From a checkpoint of a small mixture-of-experts model trained on Wikipedia: 32 SwiGLU neurons an expert.
Below are experts of layer 5 (counted from 0) of a mixture-of-experts language model. Rows are named router (the router's row for the expert), gate (a neuron's input weights, with its number), up (a neuron's input weights, with its number), down (a neuron's output weights, with its number) and show model dimensions 0-159. Each number is 500 + 50 x the weight over its row's rms, rounded and kept within 0 to 999. Numbers have three digits each.
After each expert's rows: "comes after" lists some tokens at least twice as common just before its tokens as in all text; "comes before" lists some tokens at least twice as common just after its tokens as in all text. This comes from a sample of Wikipedia text that the model never trained on. Tokens count by the router's weight.

# expert 203
router:486583417380527455475474534572497559472554577482656499510468501471526531506489522511442446447565472486432446560470455468516481540542538564455486445550510533584534486466495536481567555501594501459516463465474494496526521548488500517492544468497439512525485455504492573517495488491393590450553386618482467501440411580494432457460505449356488453554490465454535547544570404444434477468376478571506422477594547542477503535598485454521559441467482509431552506458495497491545545493527542
gate0:553508536586469492463441544450524601509597397491446424512542515487577565471474510447464487560468492489458474537493500579540527504424446551463506559454480475381514456437526485414572551519483558451523447550505574442458486496513537453472639507519524571470530498487416552472494563453430483457512532572530422506441445583460483555516567524427482497524555507522492484507536421482530486542486481607596416503451445517547608459562552552493526573562405572454510439471469469383497565526480511
up0:550440535505473581528533471507501474511305595542504425510510582537416381491432441566441554421542512495524492511533529461464553500432524528472498570467513452500437462511452524491585463452514495510530463540524441516501505499492545509524500461584499438473452573374499553505425348553525462442469483468480542423610521399436449486469510497523435590501547459496462466478453632437496441430473446531528500548624473505473474475500487509525493483499534507566423496464438482471541490492511492
down0:464529422430525495477496519530482513451459428547545546503606492446481542530558405514503430524524409374472529521541585412519492337558453437451512558610515473557544522518464666526517492488549442550519521467444413510478485505571601486527481505466448514448454569466472544533526510492538453467501484545501469513479434418471437435528523484405461502543493451446526490523503516508506520446440595438549408502566548521464527551526490550526557474459483425531454506544568555578424487559433510
comes after: " ", " (", "–", " $", " Sp", "/"
comes before: "0", "9", " |", "5", "4", "8"

# expert 130
router:524565411454553490522506537486552518569481498510612529608523528516454497509417534559410470517534501563442490565458452515502479626526544553429490472576449519457545387514457544428569519531576532454552485457586497548479418525523537505481554469516402575530567484465589503473520565454533576475542382533465484465526420514560478393425539516495435462463488357495518472458507505405504485528440441576509472465547524469460544500529443518511469451545575500549453524458441434451553556492544471
gate0:575551513510435584491523474509504558488495456535502431587490502625397584502454580484546515564580537399522501504431524525484455504431535450519491497505489462393538567523520507475528430566512621474469492529519392510515497508454424528496499557511520529567497630542449479463420443525435548536499532573593516448588500521484465498476511436446469558365444507603428531588515607501504487550542468506563536494509480441530410521520458580578538477494515523521588448538501445478508527493509470
up0:555545546562499502505552525409534524505469564571465500529583498566554491511535509503543528552528420363417519516468494509496484559537581452428499470448531521385548553601433525446528443583479555418529581537503452534518522508504454551514503440604414574521508574540482501502488507523512523478518473611459499543503509471469361485434534469475507557412453596551468570547536521505578420530476549451407557581513458514519446492433527596571504561516562551478524428447454487469479500500464564
down0:475583536514503524476522465426519496520430434547474479434549547519461485488577463493527438561531426486559508504457340490474442460417443554483529508510459492467399490540472446558521480463546488613471575538458446451491439487508530552399432513457578419469392449472505546507467591461437568475481572499484428545499530451545580467493502486544452547531497651520593509515506434423556498536517452530515495460417541383521448469572555483476576571479502552499577462460479448565543462472494509
comes after: " |", ";", "|", ":", " /", " –"
comes before: "1", " |", "2", "3", "0", "4"

# expert 90
router:568572382411525454598476519511459515523522446551582578538558514504454516544390465477457519499521599493486510545446475415480417468493515567448551539521469505564525318518471553502524498394504542472541492589543513558541481565496473486490583471543508591519501451544546539518485503537515552456482441534485418527520422511477379493495577403467511468560569440451562540462586423386487512479460518491531481549481517510512552549510476550561486489530475491531464456531369495448541480448529482
gate0:529507508504606442506492451501522567614511492489510529596465566565489526455537572504474484539519509477563458553561427467483550495504466491549465476550465375486485486526627541463524537420536539449552498473486518467495477535465537513461596590465526399489555462422411460490463500402522464549538532524483509462569505583538533433456551646499491521450538440524527541482432471355475540569497439547578473490420519483508507582540514423495540438444479542553448603416525436431472528514493475
up0:528498509500511444557498406510494585553489448543574564561486588526493502478462573505475534574558499564526468520550450435459495452521475516567513528550419390501474403504583500501467512437553460436582504506527518546519495491463520481445660587492593424513504570462379460501469459433553484551482529500491517507496508577515545511442547538490500464424585404499521554500483438515478558441515517510611465518393492432544585559539504475485490494417488529553376488476437458478387513438470483
down0:499477443488578563474407521512486532524445453388502481491530524483487446525634596426446495437490529507521483486524508523464534449438508402437455495527515518483488508525532534532483521593432507561534622431516576483479574566481425555478498512493580572476451504501556413551524608548530529475610516511487529433523560422570479580469431470497443513453532579428530521426440467501432531493567516510530437425518487450445469494419528501541439450419475580458383516519503527540471391536459536
comes after: "\n", " |", ".", ")", ").", ".\""
comes before: "|", "-", "\n", "==", "===", "The"

# expert 11
router:505513480396503497591486563541530546458536488392563449559544459505476512493482495523431526445540565482467528505523427485550461608487419534470503534518464564501497456531447522436506585457600540407522494470572509505499509502479583496507601415484437597452586436540544541466495520501448529387474405504469408494467473578481495421459535493399467488472538485455502516481570452437460459442474467596501482535666473527487444425592504524480532455536517541395413466498473467523560490547480483
gate2:501552424608472583516519538519629481468496502445503519582490508549518483454530456502462496544518406506480494556447485521471467450501456435504499471481527545507524472492519534549579491487575484334493627452485542498581523490492587576552545422594514420456583448502562471543519547493530512478525540452430477527514550565495507533465357537514502513515461591488523514557524465472506611413549486478468443475463452479508504374459566507514540492430486477497397433414533534434538579564470454
up2:500485582440500475446509532604464514494424526531522448514515571453545487521547461516525529502481589527470493460502520582456508568478574486431512468550498498490432490510511346471469508574423587509519479486460545553441405547446477465412512468447541434459525574538460466467375418488466481561531616559462461409512464470445476530493631552481486443509497492507467524546447578558474411487565464496582539555462590545522466610511448537533563519550423454504487551555470516536514501483596421
down2:434473484579460480512494541480600513484532502488579482469492417552562514551468499569560554544474403510503416490443446511547467511470557498521619451509557500566527471464500518483486477493528525490465513517439489497556467597460531422463523418463457469620543435463430478558504559472467571493510591532543558614442509521462552552519453521482498684461410503420507510512509523492488506523453453449480415491408499459544587367506550478420541452440422466527553450487471515467539528509605497
comes after: ".", "s", "==", " ==", "===", " ="
comes before: "\n", " The", " He", " In", " It", " This"

# expert 26
router:482487516409534494470439490490544585486501554449541583578472475499464492507478481427486500445618453461488529605479448445546490501493513573485435418523468512509529427424492462495479591519507574445593428425527499512545433488497540536405482466571434502499494463480491521494533447564408635453472428570432441442537441518476472462478558380382429457478520429451546550463505473446427522416437383508506495535631483507502497549460422493548508477522534565492484477524472531501542477445544496
gate5:487538539531512485465475481488477529476514504545553412538458490526488511482405532468520406535492582430513547482509456482480509499507516547536576492544408525501546496562579486556489475462545601425466475651495532467519484486439598516551454484580509600454592550550427474496444432454542543433446559525533540453585490596474363435467470543376501446480509526466513622555536507467511564532482442495557529504451437603436566447490531507423505499488532577529475523431510447444570568493465511
up5:508471491481603558497516578585380538571507433432518496471449414505563474612620571479530511534450466489472563533570563563422595505585517376474472531493558480500467483592514481539461505471523551386545502531588610450561494522472594470591523511491505481468422491476523439497509449415552481508500531495576486503486440572430417478523554539483458456440531483558518456478474510448485569546418467476457482487477579513392538562463554471491556516567515581491490510483471507476529503503553508
down5:613495562508505453435385482534448518456551462413410541425454470448495547534587444441475581494564459424492452515525517507524552441463498502465491528406495485463495492507540384597540559582459495522560450560431521533466430528557500500496425458459566500467469534503523456394472530515429500516562489462513452467514538500552477551596606512463527524480472504456427498535579587442440379475456548560594538405579563532432499485483531468447561495442497499506549447459485514441435428514509480
comes after: " the", " his", " a", " their", " to", " her"
comes before: " to", " of", "s", ".", ",", " in"

# expert 113
router:458564448391542484612500526476547551490535533513564528579525453476417468478412430475410515498633471533460486518476406513493450556491397546450500563540437533506479400530477516483572568430510566495549456571522530510567464480474537465501579470464435532482457462492514499484548512498378625510521463572492492439574477588499505494468559421492502523465531421532564478484511463441545442504506337558459466491457520437444455458459451497525621460489474469524509468504472491409569522502506470
gate0:509475478513549460450559527572523517495522483510488473586441495482456451511448411490545551487392513511478497494521537579561450495464483443471483436570494471494521463480478433475426488523480586493497491495383520591525466473462533446555571505480498518454485521506421460481455499595460435545476448416382507492504471476587530438498470544457471449433486423539508392423526466496396575463479457579450493426510542526526499568518527479596583343545539479490491600535584527520544645571506535
up0:534499543546473509537395483489527542426541545498439565409523471491539568568583558569461473494528522486523472500513485489477504527588576398495473489473497456555457529506539508526512510569564402528482366461567459493442578438574559558463474520494487444525523459575588512487518428394581507482473582539547600470447582497406484539467471362474495493585493586410464548538504560531531471497477537465407522518537483522491555537457451550382511488488476541457477442595459519473474421520473497
down0:490492573505450536449538509524566455463495459580533499562505526473467472428505535588522408375444450502535557426503525453510369404480505490420465470462457476538502493548567538536471425451507477409512515559465453459493415420569520387497581493520550521410507551544501609550488546570470529501569512556475560510534465583486566544573481583561445596490564479528409530507392439487517457478420489493510489520444490495518505469554491554507464405525538524507463548480438436502396437546510496
comes after: "0", ")", "%", "3", "4", "5"
comes before: " ", "\n", " —", " +", " −", " Goals"

# expert 243
router:508506500418495556524480494484508564529500520492573521562527461512418484566431436482453503522571441503400483536477353413540474570504471502428481515647418547503467470501492538497508528503513522411601442423527495597514535471526542530558514570519400490586494437519508462461428515526457555390577402553453493491532419541478481432470569410508486590525553476493517561452473468499444452423479423581579429502496495535470457484516499507596510504574528500533421502480427471535521526432505551
gate0:463567449548551538575423454461513495600456426545561508513499482519560470412468539487517548516498521526439584505552495476480474620523478528508439574539474553529515510533421550444488477474500483540633586532529512520461448441472645604539552376522455515499467577491586540528506493576528516445509413513608423579512548553436501477455547504523514479471527429471428525457503441504433575556539401607522461539444458533521472503494497579548482538524514524531445505445448454464552556463544484
up0:449509438551522567575471439473517614610426440491504517479497419573537573490396512478461482495470434490479501597519531480442468517484358438582413534644536570532527508549458540583494468560478432437587498556559480471444487528448591538517543532513496497518448561397568465474481466536510507442585488531563470508513526480442524484487496510517456429510530462517465553415441469503405556508473471512538497572515463451460434574500498448538497558501504445452479547437420548517482516441475391
down0:426523496495555461551494484543550499590453468432479542472496490535501455446546438484614514422475413420532514459493586450519542618483474521546381541462536536505469604408460529476506531553530422492438484488490445510514496554462467435544497486446478433427414473489494475448478470484526500547436500454448428574480459433469463428566477492538484407453452467504433602385532568504509470448527486481506482512560566399489412560563463424486483597489549528493501419454423618510480488440513522
comes after: " in", " to", ",", ".", " the", " of"
comes before: " ", "\n", "|", "ing", "ed", " Force"

# expert 230
router:512545457428463539521450516497508551476550598525610591574540510523404515571461527557457427494580418513533512522504463474503463558478498611460514527569500510503452399590520580507533509469499601423595407559473478612492452521422527488496532486491471465485494493503539496509497508524475664482510457544509474442498500484549446496466578459494424514493619424605567477521494501446439426493450446472490465493559522497419460483474459552589580456456523561533437472463509487450564512470575543
gate0:453430538499542579407424571532475526537578456428596512482541442514480402493376508535459447491537472520523536477450559596515557483439494397512535571495503401528527477542526448520506493562381507432472483516467505518454497441489481426557482494524462492474597419467552547572456517503459525476513483540489512493451524456508568457533512551565508459473591490545498290466514513457436563480489416427428547424515442515502536455485495527518512522529536580474497402490489503524430436556433537
up0:484546505495600500509492532554461544500560577571482501424506388415349533530438516533418473519505598475500436514475490565534528471504537474424591511506607544462579493488427475423556438478538472483519430464503467535428459489511525493489460554509523401419521532513463461436498509517464479524467524537491432507548486432440507532542534473470575471551456456408528501502533538486516560474502435524519475515485447544395483548529419564472407449514580504472458480425599592439411428576558594
down0:502440441537382471560469537427460607411527506504460559464508478380557413530491565453441473504569405468621600426500503471595542578427447496421451495512447426494503416384430500533491526474640475536562462469479477490458535506464460536538529524496418443496469555419529506486420479513505456533503433456523547436556525562553543468473574555487569504517463476504472580502517497514478530454517479486496458532538435424521482479434412521460474503523440507547431429450508465471529528531556456
comes after: "2", "1", "0", " D", " E", "D"
comes before: "1", "0", "2", "9", "8", "7"

# expert 177
router:531561420399535506498458555518510550432524544479613515565497510442501510510523492519451464488582426498471504588499355453524478495595511558445442476568519540593485491450480498436579507457554562506513473457541471518513466487576511446472538490476405514453512432538474518570567453517433598442489427581505433473448405530502418496449549417470497534545575483456576508529509393414448479499360561571450489556537500571533467509537435465523570502475494490456467439428469533500512559515471561
gate0:539493511564394548529516478492545537544558441492477552529511492442495498556441413500504565520482507516394507496551551484511481514485505477403476519501429469503484458533476537358450487553486498478511416520489612549498479514538519458385563571540448462440516578417499492467562527515488470475518479475523527448537505496529493428388503455526423484569409496537346418410559491523587519459564438481477469515574505458435557509401483469631468405527584557486472474595505476484567525551518506
up0:463547553532524580470388544536469507524534460451527554448463428466535458519515538457549543563487441534426499553427528477451434496566480466489569401560458448636406525535518435385416396442449521545510516503557592456568527520521473542497481538531483543451533491516529495481482503482521485510521602535510461510515516490545584536451469521545507544508451503489526523479547464510542589521581519417482517470509611502421536498490435362537562498557499624389566550475520598512439527517490555
down0:504464438494490508546495520435567528522548586493512522554472482634404555462498472435498443474513463511580469581574536495546479478489549525486515427420497492468475599518560545466559521413432547489441499503577566384482440518430498518472503513427411596507463521525495510398545560510437388506470472553499498515521520469563442521527538482453601499497642494485561457557480489516527440490490541524470463518536499494571484514507514357395477598493426556548500420506489413560537543485560464
comes after: " ", " (", "–", " $", "/", " #"
comes before: "0", "9", "8", "7", "5", "6"

# expert 162
router:559523453490546531534449497528585542495533527472570578648516574481479483517461555521443501500545527570498513635460436467595452481585558573432465477524458492528529417462458464528520491504514550417557520487503458482463454437524562387429554483468433525473587560481506502486554509484481564407539449511450491403474487498552408481394514494439398473454566364438506563515516494515500510463424466564507478474602514531489594501522469565525509465498527571517425467475502506447592512480504563
gate0:527524482456538604510420496566496476495542439493539517537508525551393507531494520491501443524591494494515507542468533513478562513523530452445525438567335412477572458462438426533553453534508598449483503554510526577524519458463548450428464498494526487504438547528555376455506516431355550449463557544484441435514455527512471533468423491509388507582497489557549539494487472537444528564410474492480444412569409454574478502502517551491451484562510568479544419526585515522530396489464564
up0:461496480435457431429627503494555502527393577503529500437505484511610504456494508503475503507498458456548553441503485523443437480459485555521505493414637596502381514537529552468463556477498479480532469467495528482506491543472461548602592518521502457458617429461443547557509485612553489546519475422514536580509543527522497529543551498451627532509474595469539469543445568421536492429581526520512612580392528528444428519517441460468540471455541500456491527518498527502436552542506435
down0:545589498453499522391463559446504592507473519508594587522453502527517468443414460475535434498470469491441467569449482484516530541510516471423469435442408479498600460511524513445422520528467500477406427479516498472432514439453481531480576561515438619456585544485521457529487501502482530508521442486542436512483404467469528445394401532414500420514529455500461519470436499516490559477612489493542504390535496522465510438602576576511467426532439586562541472491485526486465456419616490
comes after: "|", " the", " |", "-", "ed", " known"
comes before: " |", " of", " a", "2", ":", " well"

# expert 51
router:482493510482493533520528542500488564429556522372599457569544421485439515527429461492414481514561480515455539529465417396485409512533441551404440448574471486554490329467482529510536537527551559463580432448491439473397478459518540404460525452490492475430553497505446544487499489481482544455566439526495445449467479492520450437400522454422436478546567415472594481487498485479539464440408453565525473522546485506462538422519432533525454485530464533511464474470385423535534534516512548
gate2:498424503498572461514465475479521634478471504498459531516508545539418473626476474547480452345504568483468436558433525477503499456466515427534477493540468507488578421517537448545503529486496441573445459525520514492508512470423512464482459451443475503517466500535455492425370410452459496490440463568550558482413524606489599445570488458377493494474488513504442552474527551530472482536483497495484551484558399501470441539466447459526490512514480532474536589686581521499517422479410503
up2:473521476532550503462487535485530547481426527440561531484547530560426522535475503573435407377501516429437492569405546430449501507427505453514560462481494498540591388441495499531468438489584491473529491474493429492461525499397481431455439387474539525408545529572502570463484460552534483516480466549450534486477480534558502427535454434486548489397524517451535546519517558542575471542420507454441529550535430515446503486458408502549459512564487569501497568646594438514575504533397506
down2:477474495532449520432473598488415472558589483559517465578462525524565567427508451469584498608394449505471578479391642548526496530538513469472525507476551500488459443515470570444547491426477468473537539520457498521495451518528566546515478532568453560490502538510537464511614522491465547542554468535479521482555496424412470454529586516596493548527478505505516475464451410414510584513544533520550538546439473508539507422588530522579351483549499520454478372485549527531450494503581509
comes after: " the", "|", " in", ":", " a", " of"
comes before: "1", "2", "3", "4", "5", "6"

# expert 198
router:513591434442508558509461516516516526463488525495568479570489453527469483526426451520482479567554498554454545615472463471534501564530537599462513471569443532498560360482522565430509533482579527480657448467519481538413403507510532508483534545502450522480505473459582538518585566557488525478571424482467473430511397500535446452441544491408457436471535375469542557392460499467478507489432460535549463472553533485443564468564506463592478484465508524531479471466419405480572579502508539
gate0:512508415502483510493507508448503556584466584468536498547462518478552526484520466573500475500485553579519443599471565490475481523543486603517513501613401495509530405446528518527455516509562498489568414462501581461418445467487533507467463550458457505556521510475520417478583492436530527523556500437596480459483545558549547409494417558462509461420547373456430574419411432475546582491497618485562373425478528468460621502509451529411491552489445539526493519515487500522442512474510481
up0:498533573524445417486559460479484424486487438518469490535563503589450473531420512398608509494546383439480544404441468470494449501507537429472530472318499488403453561540425482432439488509440477476459595537482412478555489540491489451477480392544533506446477559479437592465467482522554489479406580558440476429541575486503447518551477481512472603514477532523563473519568558573503436504556464563520561516499506486560398428476530511512514522494568498497476497492548451540531473558506445
down0:487472478534491527557465482489435425500512505461487519516471420589551494472456569454517467461594473467431627471495534544543463565583518417486421582481539421479522461409455559574573514475436592424657485481502474546505468450435533424526549489541558448506491531520557469429562609553498559510621513507534525522419486485503475533493600525545478508482457456522469430445449412459447516486487509434457561419517479534511508466499462503490563440468534557438425540479403498536463454555553433
comes after: " |", ";", " to", " /", " and", " a"
comes before: "1", "2", " |", "0", "3", " a"

# expert 82
router:560556433400467477591505529483467580475483558401530533632548491481449460507421528494469474447568500491472527608482456517492448573484425603526488498517500614489550481518455589440510621429574508459617456467577437545547465462515556487476550446546454520449567431502484553483544495501472487443450391580532472482540465529504455467501516391431470506522548489543519502512579425437494468444440445568504504571590512526469432405572505513526542495494502515481409487508482512519554536503464476
gate3:549450442505564432500470478515482468535536592473462522604457494450484468492402516483489531445489495523546482493594454466478445481537483535507505443470527521490476514479460535455548548478499506577460445402413498521453442538613569520459471562589458554580492479549555550536484476528425448462448446527465541529408490446422553695512479511458498430598449513406507508494481519428443451532500508432505502416499503603557512553495394498462487470548442498452532564619541546519465482415432476
up3:437551539538433528472528500439542535507465447525500491412543487537464582491631445535541489570591535490434511521446568495479500533442521482494504532525481503450485475547547473533432455503472512465529551602568521485537544492381425472480509523412528395425510501411452450457478539526568531533568542446560463483629558539548428372571480486452492533428539510529480531527485509547538542500496450550448465579495511401469516470498645493551471562481528552573468480377434482480486485531602484
down3:508395446539574469479536532462515351521510484505633548494521476566480458515534438560558499566436470484529468546477572561487420476486525529545411494509437398448470470426459475440490440507528459486477495504485531477523452534489442468479390523504490438581548497497501568608512531495527418543528499529526503596357495476424468582547496489453506504396400539528542457513522475364525509460526454493475538454453508475565529581423391488440479513521503499453583561496546477509455493438458546
comes after: "s", "3", "4", "5", "6", "7"
comes before: "\n", " The", " In", " He", " It", " This"

# expert 44
router:542478426395508461546463526534520542465592537516579606594495503572428576491467521528522469462597482477455527540532448432506445576486478518518490503544455542534512447569403587509519513435585520425630476529573446574535482446508518495498489492552422506533492406458510505470551524543529573503525425567482511443541452518529452395508513395497489466483553459588531539492493442421479502484421396518453535492567498475469499476499519515531556398448543477544443461544406420436566556481547442
gate0:533424424424452635476358603568491506539557435434623461511474480427495509562538519534529463522476537547533506457508537511501503462472506425489462519585515527602620445446550457503478435561441520498537530458477455520506508587442511424491570600495503503459494465554561496507501510585507558508620538499575442519480464520483562478508498491505447495568478500460447512513484493553379617524451503500431507418591475515473616517525538540571487493528489483558562549542489499489492428560504528
up0:486466459475477463430478575471514552534443578593589508458605560453477464490554527512497505510518524513524427514520520474479548440508478495387497503420463509555525480483530549496502489478481453458599496469597434494457526534521462539529524534522505498493579506569537514513464544553488538523511496401505481552465391573484438370540522513487460597446492570597497559437529452513437533494539574519457532603563483552368559439613508464641428447453509392489457484501463533437536555468528537
down0:508496579389484535481430605590552459516514489465506470630556433514460416497531417421533569486537466558482534592435566492582522470490516475505538563428511488505437456496611442478476514515529510459525538545486473571558484536494419512555481548426506560503589499458606453462496507551501488449570540571523508541514587431479478541535534632528570497507492483566442508429480561436436399505507467495462476382434512467513412516556516501553498497468469489544436481585542536517443516466446433
comes after: "3", "0", "4", "5", "2", "6"
comes before: " ", "1", "3", "2", "5", "0"

# expert 247
router:447508386402492464566431525553484545516527598491652515550486450526442498566434531484487508452547521536471451574451462446499445562530502563496487437544465505571513501523481594483527513451566548471612440434500457574482420525446519545524498512503462521543446489527492453465532479508485589458556427631523552472491453506527445537490546411469510437464522369451545556535553417449470523503418381517514475484566484485490522545491425592507637474484453515419486472534491473489552501464492526
gate0:473460612543523421536553449336576434517415509482484492472548446477516373544482544518448533488484470497467528481495530512476449446538429553560491454329496546471543520502519441447482493464456401527481560502427559435526479467535523536505509407473434626512463521501456529457511450465477601491457344454486510505492522550496503565471544547499512576417500499510505566473561527510572458505499456624499467446526428526500541522487474501507549583535528549461439496521495456524437471506589445
up0:546492420509564583512555415540416531520453446457497551532487555463552364407578487543504499438456507563579442562521499561542531467538513435443481584478510502422490508514500402443458421497474568453559529518468446531494547488430505433469532515466484468541598595596501492527569628542475505589497526515459461529548469524502523545455513519481517447507497496508482449550416443562543497424507606454565501529448575440495561464514538442538530491534531471539457411499473650491517515403472516
down0:511458473512538468478478545475544479549492464438426572490547521463464491415437539469487468495517543456529459458521559490525521491623537523556491479460466564603511547531555533394472400489544482493511539480434454446380420361532479546446513562493513645516519558526475580554519559519413506443508652458525543424474474497443480559505540578489459589418537512569543397430445476528483541436529491535527464485507573574504583501418512531486497488467537529521440461544458492449542509461499433
comes after: "1", "2", "3", "4", "5", "6"
comes before: " |", ".", "0", ",", "–", "°"

# expert 59
router:496560462430550503546474586513506572495576484437603492564453452452393539516445522544434461516605490500556475475525352459518488562543444533478486579521494436572537353433474524499559521434518587502531496533533458570538486461492612441422577497473532460462444466531528488476541464490449594486492518556460406431475475520509503523432581454460432497566568439446520447536546380499477517483389475562481415521533500492508579447513483513557577523541448488496502495468472495460520520508557530
gate6:573539583442505437569519509507426546497590491529457479504596438384486434501491503497492490466559483410545431524535443507533553534537537530408495511477545495539530408370499476541555516547462488494456561516445422562475535579533501432408504538454558467581468501549416472505462462475486440488442530549399436486425507482491516528450510408480463469531580456561397500519515485589444552531525492462509469513561463591496519381565504531576503567546486419414490509386560505464540448510522505
up6:579498543515465493528488468487455527547427417501526559515385491522560436559511489501564443449426476482391440466401550504553575520508509494509506610427514511432593449535589490495496507526483492484490544477563442512511537591467493502609513475488520534453474419516543555572509568514634506524522448553374463479498399440438473492551396476525480513489584479536542468499589436446552478442537546441513570540539558469540525467489485583476578515481455497403399548459438490522512473497523569
down6:482477443464470490509536467513588481501538510491478526456540442490551450485418404536399436377590540480552594484455466437474519517517456500472545472626399511509516561537543527507499561462495487590532481601584559560469399510484492451433433519450477552492502496452508460432614489463464594495451591504541529491479559526490527443552506486532481428431352496488409532516529526489523521437492461477389438430486480501478543591619503430423492534512433520552510522485544547519475520489523496
comes after: "==", "\n", "===", " ==", "See", "===="
comes before: "==", "===", "\n", " ==", "-", "The"

# expert 172
router:564544421375557456567419530500548568521483500513583503543547505513463495513471473469426555425638600528432518539492447444500470515531524515440499520508457528591529411573458546461479480413533529421596525524571479575538473505482534506519576503598443551441500413497575506510526520521508546452519497517459336513549423503527436460483547422425404462494529438506560468489526388398497537455497476575564475499541518468491499486512478539536490397438454494576484472473464460514517485521520498
gate0:530408447512466597458532508537569533579511461551510460521511445589461466468513543428572468528475440564572508490522518504497537586547584437506436495557506422473456562575564504458532539484488521436525449472461470427503610627470423537524445472499483412501489399425514560487549598472518478488467468534511427489644524484395499497524460541507469503476477523582510577506551530496569528481556540504521416530486504442464432519532548469611497540466474553568538413393502545514463593471477527
up0:540416498503504392553469475452506491566511468544496537463496493506491409427523622457471551549396453544541513476572538528519452524571603476499457493518438383525509502577506487521519566476433536488499458464450438381462584637506491481504453471405519474566461451456516483545472573552544502516472519512518421478481510501431615556536500504522432468499564511495477512544480453533606559504486534502476446569499513520483463646546550489581519571497484463589503407405434482521503517422462545
down0:515521534516557544491398441505486441529372480506412508577507529500591459453494576560485428460485556540460459545552498534453480544422406455592553461461580408575564545495405527513453540561384422481502482485486490536527635536444478512489493570451519490532489543399549486603513456477514442519418493504479464503463436475502517532384468523522431523458497579497545460428410548553501552499468538543512464482579510541480542475482549575562476499529589433497543475515413569489459509449480530
comes after: " |", ".", ")", "\n", "---|---|---|---|", ")."
comes before: "|", "-", "\n", "==", "===", "|---|---|"

# expert 184
router:550507429440465422499449462510525521441523587552589553602482540525394571512483462543468469462633477485474468562475466464509484589487463601502487521552462468521477475533497609486544559489590544417561482522553439557511450463497556481522565471601456502522523433477514543592543489493469634464494493524438477397492506458532451421438546417492435488486559461528596509535491410387488487467473448515498491494518557467411476460480555486498595487466462518545413466499465474439516586462456462
gate0:473487408521560464461423590484373502430525533515550454509435487533492426497515524478515544497519490475467464525542505537492484434596429435466503519382542434474503420518469459502623475497490488394634546537519469497510508522452579543569519474544483502516444486453486518525420505499541593476558515535521501473501407515437461484456616419482444486455472456565504520496569428469411618518503485505451561534579527532476525475525514525654521539494422398490438506553406498491510581491505486
up0:411462457520533538478524510504530459485457512500534510595591427527495471558483473476492459567546444504671524441486509487480492416540448442498509460398589504536456478511541477510517497525468486361521484565479505562539421517416634473571573562476561475459452484503529467501470562500531532521525511490583528512501408527481474483547565452501461586437491336595481465537533520393430556490489460528497517447511545575449536515540505560634494531529461540452468542594535489474538502500538516
down0:441503537477533511484484569554588406569497498458529502549556392452527625537541418446559344646524389521545519525504523490475527526482553500530484461515425440449472526493547408383458453624525459464517468469517506593469450492465533492450521562455536549561519502539495579554439512598463566465534577494456532481536550478542535487542539500590481502545477453464547546442474467458369544507511533519500518489572522506519459501489517435483485565523463455488495635497495477494513478528437520
comes after: "1", "6", "3", "2", "5", "4"
comes before: " ", "1", "0", "2", "9", "8"

# expert 37
router:474515437361538546579458526519513547529476513473556469613503493519451486532412466537452501450602481488471478574478381566521474597525472527429544453526459534466519420472466529414565469486501600516574485591548539533583461435485518501491523414458448518501419496459507482407503501558403627450469429625458468533560458541510428499456588476428462477538503448479560489511537453439507460496452383557546447476564487496492431431499474473511516511549539518479540469451454451502541472503538544
gate2:455405519514555472510424533386583540516527447497530511490551474456499467531533505660395473475489517557483481470563453460521458516521515477464497492487379559556502515494522567496491581487516523590464505492495441540456534551512549531453560528458449517547516524540598496501533458523490507502460494494501516539470418594493549501501536406552427564553450546410493406445551493459600534526462491538343467479525538475336469505460502473441437521505407456507584581476416438488532458556483509
up2:491481460476412492478509494583449472460543445463465517503551455365492614558526485510564428452535418463474470370508487525518527490494483503458499564516531490578513517463444577485505488546509372481516420532512502492524596485572367500448435430510640540559445519526442553491533456438483469453523452487526442531460576520521551545531529467578585526532559492566500517510489513535454382426480549397472506544507527522515499535438562467496568472501417460390503473554493516538425487553576451
down2:421615560554577422414520541410553491526498471548472559531497425498442467493473432525576489491484458525453513407479455443586511480514517592510478523412496479465505454455377427378494501422599613461427556564585463498569498477476519547516463484444495485593502459499470461505545416481533553510454470489506497501519574466488456480548569483475484510479484584536576618503470506446537484435497450477455531532440467460479460450473572471566586464414572476453495514485393487527495482553553459
comes after: ")", " ", "\"", " —", " Racing", " Chevrolet"
comes before: " ", "\n", " —", " W", " Chevrolet", " A"